python train.py --hidden_act="swiglu" --balance_bias=false --norm_eps=1e-06 --max_seq_len=256 --dataset="wikipedia_en"
Below are experts of layer 6 (counted from 0) of a mixture-of-experts language model. Rows are named router (the router's row for the expert), gate (a neuron's input weights, with its number), up (a neuron's input weights, with its number) and show model dimensions 0-191. Each number is 500 + 25 x the weight over its row's rms, rounded and kept within 0 to 999. Numbers have three digits each.
Before each expert's rows: "gets" lists some tokens that make up at least twice as much of what it gets as of all text. This comes from a sample of Wikipedia text that the model never trained on. Tokens count by the router's weight.

# expert 0
gets: " |", " in", "|", ":", " at", " on"
router:522520504499509495503541510496515506535442464524454500460491492502503498517487511514504465519501456486498499493495522468535492480519523524526509513522509534441494466467509450467544522512504501469499473525492534506538492487485494534521494510545488486479538478502475538511486435439489464512516470505518496514526482525527535479540516497514469524453515465547490489549472543496482449506473478505487505528510498516521458512491516488471494478453508507487498492512458471465488490550509493483513509490467517502490453552515544510523486484460507510505495525506497449528464515529518513510
gate26:484518497493530536498539493484524476512515537482464508505499476499512512475478475476473498543500486445503475488506480523462500473477478477538529515468494535536461426502475497491468500539511516516493507504455487520505487489531494510513505470499442522508484502539485504469478498480497501498544464489467517501534551515478539514514503512521541484520524491535460512482487520470501506548494455475500485519482465483526527513508486464528518465483532448485526460485451517507467504496494467520481491475521501519514563483533504500484519496525508481498553542508511525555483528521481457520
up26:489455537471511502522470456488494530483430470451491442462497473509472513505488526522496467508513502504481508502521498514526569507502482518468486488536459499537504473487494516457501519507501493439541495514501513503493513487469485490477520546498491493463457473472518512492494508496500464541491474510519484539465506489531504525476497473510502488531483490509518466492410496493485475537463538512508561500508517533517495494510545529484505516514500468509503488459507503486509512517480522493518504484480472546456455480522517505504501534472515521491481484525442496477513501458523484481
gate27:525485491489527462503494500506577502512502496485476498502458434458518479536490504515499503456509529480506517509543488467495503474491512499481494462478524440542508458511511499532535495512514448476539497496516508478491473492468539499492484503489536480540500490453475488512551493488511520474462489445535501475521490552510484475498522490527512522530536480518469528462486545479518446520521510483517516512501507518515498520511523490447519514522457550479487504512520486491519483502474500496468539473521442484498481526480535478549470482499529490521520484502485515509487542523509507490
up27:513471541468551508490520544476541493496481489487504498492429482469524483550476524485487502498485507452497526499516524466478461465485475532475479509493492489490510483510497482498500526494476507521504507507508491524509457472509531502476490478459520478510519504486463522450523538450531493461515504502473531518526490516498480505492524488509473534547499486472496512473484524493476501506491484516491493514527473526482521533479473496506513549512504503497519501534504526482478517521494516503536532521457468503509455554489477521516499482561538493454559511497468500483494547585519450510
gate28:520491521509482471495515531492496521509473504501507526494522549511490471494519468482520435493555512498534483523485546521505494527531419519469513479511454513538463528484483515522579514529463476463514471515535516496504506513506481534471505444500465524452492504498490504544488491492484469482507529513487482528513471465485502507484512479510482480533486523506478484512496477514533518492502534503525478476543488482502527520507504507470566510452469493500494512509452535490483533502516486461454528516505517521525547502482496473503490495530470496448506517502518495494540529497531478525
up28:522507487486529542506495483515564502499482535523516541463515522525460483469516521519526507548483492538517503513531507523529469505491467509489493519484504472541512502502465477512533525481486497497505533548456523534525542537471504512474460462555497493474429471479501515475525503512519513499491519504477470501461518485508476487520480526492487542511491548486478489476505486547534476499526552491547510524535458499504480504476479527509516543510498520474477478505514506443516513515518521499496492547503495512528503507434470500497503528494505485449459507519537482497462519524497493519
gate29:492493455494508521494444501465533497498503527508509505516512470500488540453488476532538502517459539545502524539501531480501481481482488420484522520479501541502432529513540462503526514551517478475495498474511491477477457474475495489523474484444473538487494534469510502509479499477527499500509506455508493467490550501460470488485481533485535459468489501490521510487526499498474521477461496483513490484500526482500487481468555451492480476486491470492498493494510513478496487497449517508470508494473521497492482470509540466465515502520489503487483482529430467509532516525524512512
up29:496507491518535480521543497504503546504503522528500492529491519508513502492482477480502508512524457514515465474562495526518494499521554500480477448496503467508549497518532471543492480506512513473465515524489542536465505525489524524491483506499513493486506461526474476487563487482503470547499537513551469491509508472525521477505527489547489507493490490486476479507499541566515523483480501484467497512500484530477463487535532539467462490525549488511540505544540493515495535530466501507511490544509488529513476447527472481514453534512505509485533519534501471531480461474499491496
gate30:485500521428510487537529530485474509499487458490510539514516500495489490509510536487508511508497493452488518474493514499491538523470502520517478459531534483533544523509481502489486497501549514518520509498523481516538512514432490478501534510461506491547512513511467522454523523477488421526509496498514533481488508513497494506474518496473485464515520559502468477499472514496510509531473519528505459522502526475542528433504485530505490524515494473519482535492544507481462532557502501519517490506494481465544491452484495503480479503486512492457548480499551526516496534502535487490
up30:499496477502490511557478492471518521519501471456492519487508537503480464505517474482486506513481426505492502517491505518435463483525519464484527536505483526458457488522503501518502519486489494504479490478453494442504467505489529538508475501483533469489513494512465500485508478482517533483516461467500508467523449506473512463504516446498521493518519449518512529539509491490468545459501432504464506478509460510468503542519494475494474519484488506496535503468521542479486511532508510478488499452457534499550545508542475511499500513484500516490500476503497538510550511493465496513

# expert 3
gets: "-", "'", ".", " \"", " ", "/"
router:542466468534546486519513509500480497479488517489463475527458484497470500529521490492508497479472500476539498472501508514488490481481534464491505521486494505480529518549457529522513505517542516453509517522513493480518495550490496476469473459538504505512530506530505502480531454530541487478523512477551521484530480527499479500530510499505448477456492485559511515459461496496523451546505496484485524533515510518522514498454507478463515510516531532483495518492502580471480486506483542504518476500480492507491441518505511495464491463491456484490534503482509457472508527478535518517
gate26:503539510557520515478532512526519519456472481481514487487550558523493514452482460501472501522484485563459447506447519504513510504499480495419519487506523492526557483516488496495558540515512501483534505512500516526474495505490538553519539511519472531519501515506549502499480514502493492512499484501497562498512503490506480504494506495506491512481484525494485545467454504555483508484485492524536481536485511492497494504520480491500496497504496526493481511501518515514473482489469466498471444511472547473482519490476501495415487526517471523495517508466503480501499457472502490495
up26:514488514512461511537492487501507483446486457485517440496510533515462473507510450505483499499533498471450489528483496477470522522450527508492505476486479491504503509539483523496522494505437463496493509428489493526500475505478512504504508490508534548513466482516532494535506488505509461507524503461526538509495475465507545494487501516476512452520521499525494515495523506483474495499494535497520479539485465532510477490452449491493552451452489531547513486469494482489549454474471476439537503501514516476466477508493466500455483507522507504480484506500517485524528501490477482513
gate27:503455462500522482460481475468534516540499468504491511506535480504543467535515543472476495477555533524547483532507508501490509465492465509520517484520523483464492510507505504513508493448525479494487468530520526467489518518493479507461557494458476495536471457500464535492531508514475494556508462513486499478493469498484506520510428538474497499514514466497489466556496492513512497510527537519482510498535526496495468489498490476506500497503540493463468498498487514503470524483453526455474482483505539523556509518485516520475521505496488536510545500491543475481499504457494479530
up27:466518491535457500513493504495522512579500525511453525485488495493508467471505530508481508499503520504510494506492513505448513508492518490497487488496495550491505508507472484513524499495495527477489503492536479468516449505505519513553515558481540493523490536515482511547496527534512504491478496483465487540476480493500447551492473482499508466479513474511438514506462510495515434484474523504471469535541511481486533498471496521554444490503488488520483478524494468533461513467526462523505452506484507489476488509542559489494479491487480501456460519538466491480465527518497497506
gate28:482449509472467441540470515518548486490499443499484485512501468500506531530493513495536509451526512498546495513515524485493491481483514504563485509496486487462535515529529525503452496498506519501502495482484528513458504525497482459496470524489466490503515519495457481470518519469493502493543515444492507539526478506502468477451486536520512468506511479479446481514508514519462505515517539507487509471483517510507516468478531523502476526488507506483510521458511499499502517504523449465531466504508482471474501523517515508439530446504480514496498540441495492513443505534515455494
up28:463505486530482524518498469488484543470466543463446502517499491515523496515487537527477524497500472439477523462488448469480502518477499519508491484511470524461507505503483507483452495484513526474480489476506482474509526532545485484487457475477496484505504520515531464505487520486540477449465528480506497505470488490521495543542515492516475514467486475459477463500503522501538519493484491511520466516485508477503475542491471495470507546506505490536500487451481501516483565470548541536504475475493491447517544521534537492498511517515559514482528499529522508480477492475506520537
gate29:516478496437523458484499493508488470483561520494509517537511454461488498477486497517428502507547493489531483503485513513478550456523525503544518470514493475512537515505486485453490476534519514525489540499485494545533504473495545476482515535505517519558499526497495525445558467513525520496530502507519556481468477542504465506531517497506448508450496454514520497516520510503522506495479499530523542501531471541498501523453488480504509493503520535503532508454511465501506510526485539499514482503490478464499502503505490492514519520525495489459517475489505493460488516485526492498
up29:531475453554454489548498499518535486563493488519465516502515537483480498460523505467495506494509472481514500478539512500494468503472463506510528551483508516494473480527444496501481493496479457492500499492514475498477453505501488462544485525490541506487491545446524496541485518488520501484495447507496482515496455455475466520494482484505498505522536501481494534519501533508538490527488488460457489538484521495492484520485536465525463497506469512498528515461509549464487510482553493454524540515462513498511485491515459529531508519484468498476531506519549468494522496513502512489
gate30:472528459486475474512500487465504526498507490469499495482495508505513487480499495502491503502471503494523518499521486482524496533488533447523509491511496502464482501505468494512486528490474554520515485492481520471507477495484517515516478496534475516482497453518521515487514469523479490423551537536485521496516481489494514481507471503550487512500505476521516518480495533482520484511506491489528509500536486503516482507530459465546508503508522591580483475494541527489544515527509528501543521521519488502487519506458528541490488473506500423550451522493476488496488483527555540536
up30:502523531496485487484511484500482493498468499543523499491512516481505488510506495469502458488494517463479447480458451512521463501492492523507527491448527504487476452502529545490498481522468497483505537483478520495490481520511477492507516474465502479555495553528490494472461546488530445525465524483493505518462491505508464514498506463472482483459487540504536446486497516534485496471523484510479491485455491489520460540466543504448499553542539494462506506491502475511519489507509519440487488482475530532494485481531473499541522505497499530537540501516536471494525491493453506484

# expert 1
gets: " the", " and", " a", ",", " to", " The"
router:527462507533526461486536455496491475483497516458484486526478500495518508513491483486515459483515490525517507502480491530444506474467523518471507469483491487456531516506483512536534512477497507510520516511513522506535488560523433534513487481545505483472563506483492490507496479486503496507536503486487524472474484542551478488505512554542471501493515454493513464532448481525520484539464480536500517531500481512516534445514516478463518461495504515514492524466511527478526494513468491542490532513489466477483466469520531498494467491476484479506520529497516495503528514496530559537
gate0:486505521521544483477492509515516523495534512488498518506500524523469512485483494539550485488469479493490513513503504483530496489515543460482485484524491510507504503515506521504522510459526501451465443499548503508472516545487525447467518435527478499532501552471493503538510483492500510442510543512510484500517476549511479524513544497504486497483501475474519515477516514457505476528502517505504474485508493476497519470516550490506472468513481519512499501526459479530551431453486447495543511466472513514490472504525513550536439499509523445479488493522516495504472503487504483478
up0:494503509515559465472484492512516493497535487502487492506465457536461472539494507506506448512493536468504523490466538451523527488495488472471438472507482480465507543543505500483540495463461495496461503496535518494506539503493496491524502480513486465512481539506497543472471489532460515537541533522526482508516547511504476526442516489496532487490496467486543525487489522523482450493539436491485497501498496502491489480449519494513490459521500476499468509514512478550559534468514492485527516498460509526523466516500496489521464482505477488491513465517504517490506497536515480485
gate1:517490494517495506513481519522536527491513503511512486463524516510470486502502526518498523511499514440470512467476519485499513500493466451511485512490476498503504491443509477558501460508463508514488506492504494487518467531521508529506532518529488469481573487504463526466474505462476511491484510488514478477530515525477448539470469558501507467513444515438476525503465515506489519488474513466476463553487493524525475494490485540522480486505506500497521494545480474475493489454497478462494517455484516517549483498519480472539503506483459516509475522540471492506553497465472482453
up1:516453475510486494541453471476541534509508499503460537438527476489509493485531535503531477521505483479507503511535480501472499471531487549538531488503512455507485540510507486512484484520510457500503513542499524499529501477509512504516530488487527519478549497494504492540547492476475451530487481522521466507473484525494520468500508494499512556522489497503574508518499489478469546438517531499461469564515496506498438517459508487507469538473494466484503500483479487533489466484532503506488518480519511502537468482522521495528529499497511502495512504541491508542492523483502513463
gate2:505555536577479513490491490521500498499490520542528465491470530504479509469536450500473512480519513531525492498464511510501486489491500430455519538462500539502494485528486498502490488524480517527499516530511514522442447494548502488522481524519505513465479476505526491480508486527463551479504533481477504483463482454496490506525489522503453510494500535501485505481564507505488477488528492541451499511470534488474520497501477443517515461497468510503474531496547511503541480497474482465500542469511483495488543496488497497488517469494491527502499475497489514473523499451511499550
up2:515559492534506519457551504490480442474490438531494513490535508522509514451493475460476516536535477495502527538514519543516528506490531469495543518480497502527536505508491511474531455514466472497539491494481469483484523533506481467528479440517539533505481456517456482507454499501518496485525491479474526490515547512515510533537489506462515494489511505508545513503532492505502487509485480513503511488482497513516550507470476473487552507493537531478492483528461494483539525499543522529500502481494512498501453471489523474495470480497534481494547493517458480491498483530527519498
gate3:504488478479509515518522536524519492497506517505480466501504545553512456526513519537498427481516478483499480524500506487478544498507514471493548529524493488502497528526512508495504512525505493473431543540508512494519515493508425494449420479498484481523517526524478503499530486526531521507479472454486486497454489502537522523497527513504560497491507487470507513491503512487506483454531543470491540512476507495514490507457462543495503496492512497500525487537515494500514496487485472466470501489493466503521517514510481463535508490468497517492491524490458484544540512482512429469
up3:533503525497483457490499490514520476497453479542523473484518507493436513457493462523521483504507431448489511547513491534460500509510490521501516459472491481453458490513486526467517507509522528474532512557491518542484501507527513495530465513498507484504489528478522480514454474533506459470527501484478510490474479468518518498486512533480533492495529516477510464466461526502524544519509521525546483522520509478526488477492500479522537440489496499444488469448500527471507529485524521470489498508515491482540504516472537472501539505483490546548511516518504504475509503507485500483
gate4:478464485496475523518493529463485497517541487509457493493466522516509526470529480501495514489488539499478501455515503473514518470504492493489470539504490475508480502465518486499502523518490465524489501557534502512468519493532558486493506503532509458465512563493473492480492495520470491515460529521511531455501524485445506524493520492467457475447462543522536489532542469508459495482506530505476538484492527515530508535485496529510487512493502509487547501541517517525497525491480463464475461534473457519475438542523489528474479507502501528514530518524506483496443510513483488502
up4:497503488503530475531503496475517476513502455498465498499529521476518501504524525493523483500524498555526502480502487482537484506485500533479478521464582482490442503497510490477539506489495455506498525535514521538500471469513493503517496504453495483516545498509465530453522481506525509527512533520504559483517494492493509463509475507525508487494482494505455487443465507482492502524495521515526541513524528495510504526540504488519541490502442564512510551505496498499500497515469520486500487508503404517500470497512506484473441511527504525479500536558487511524449502506496515489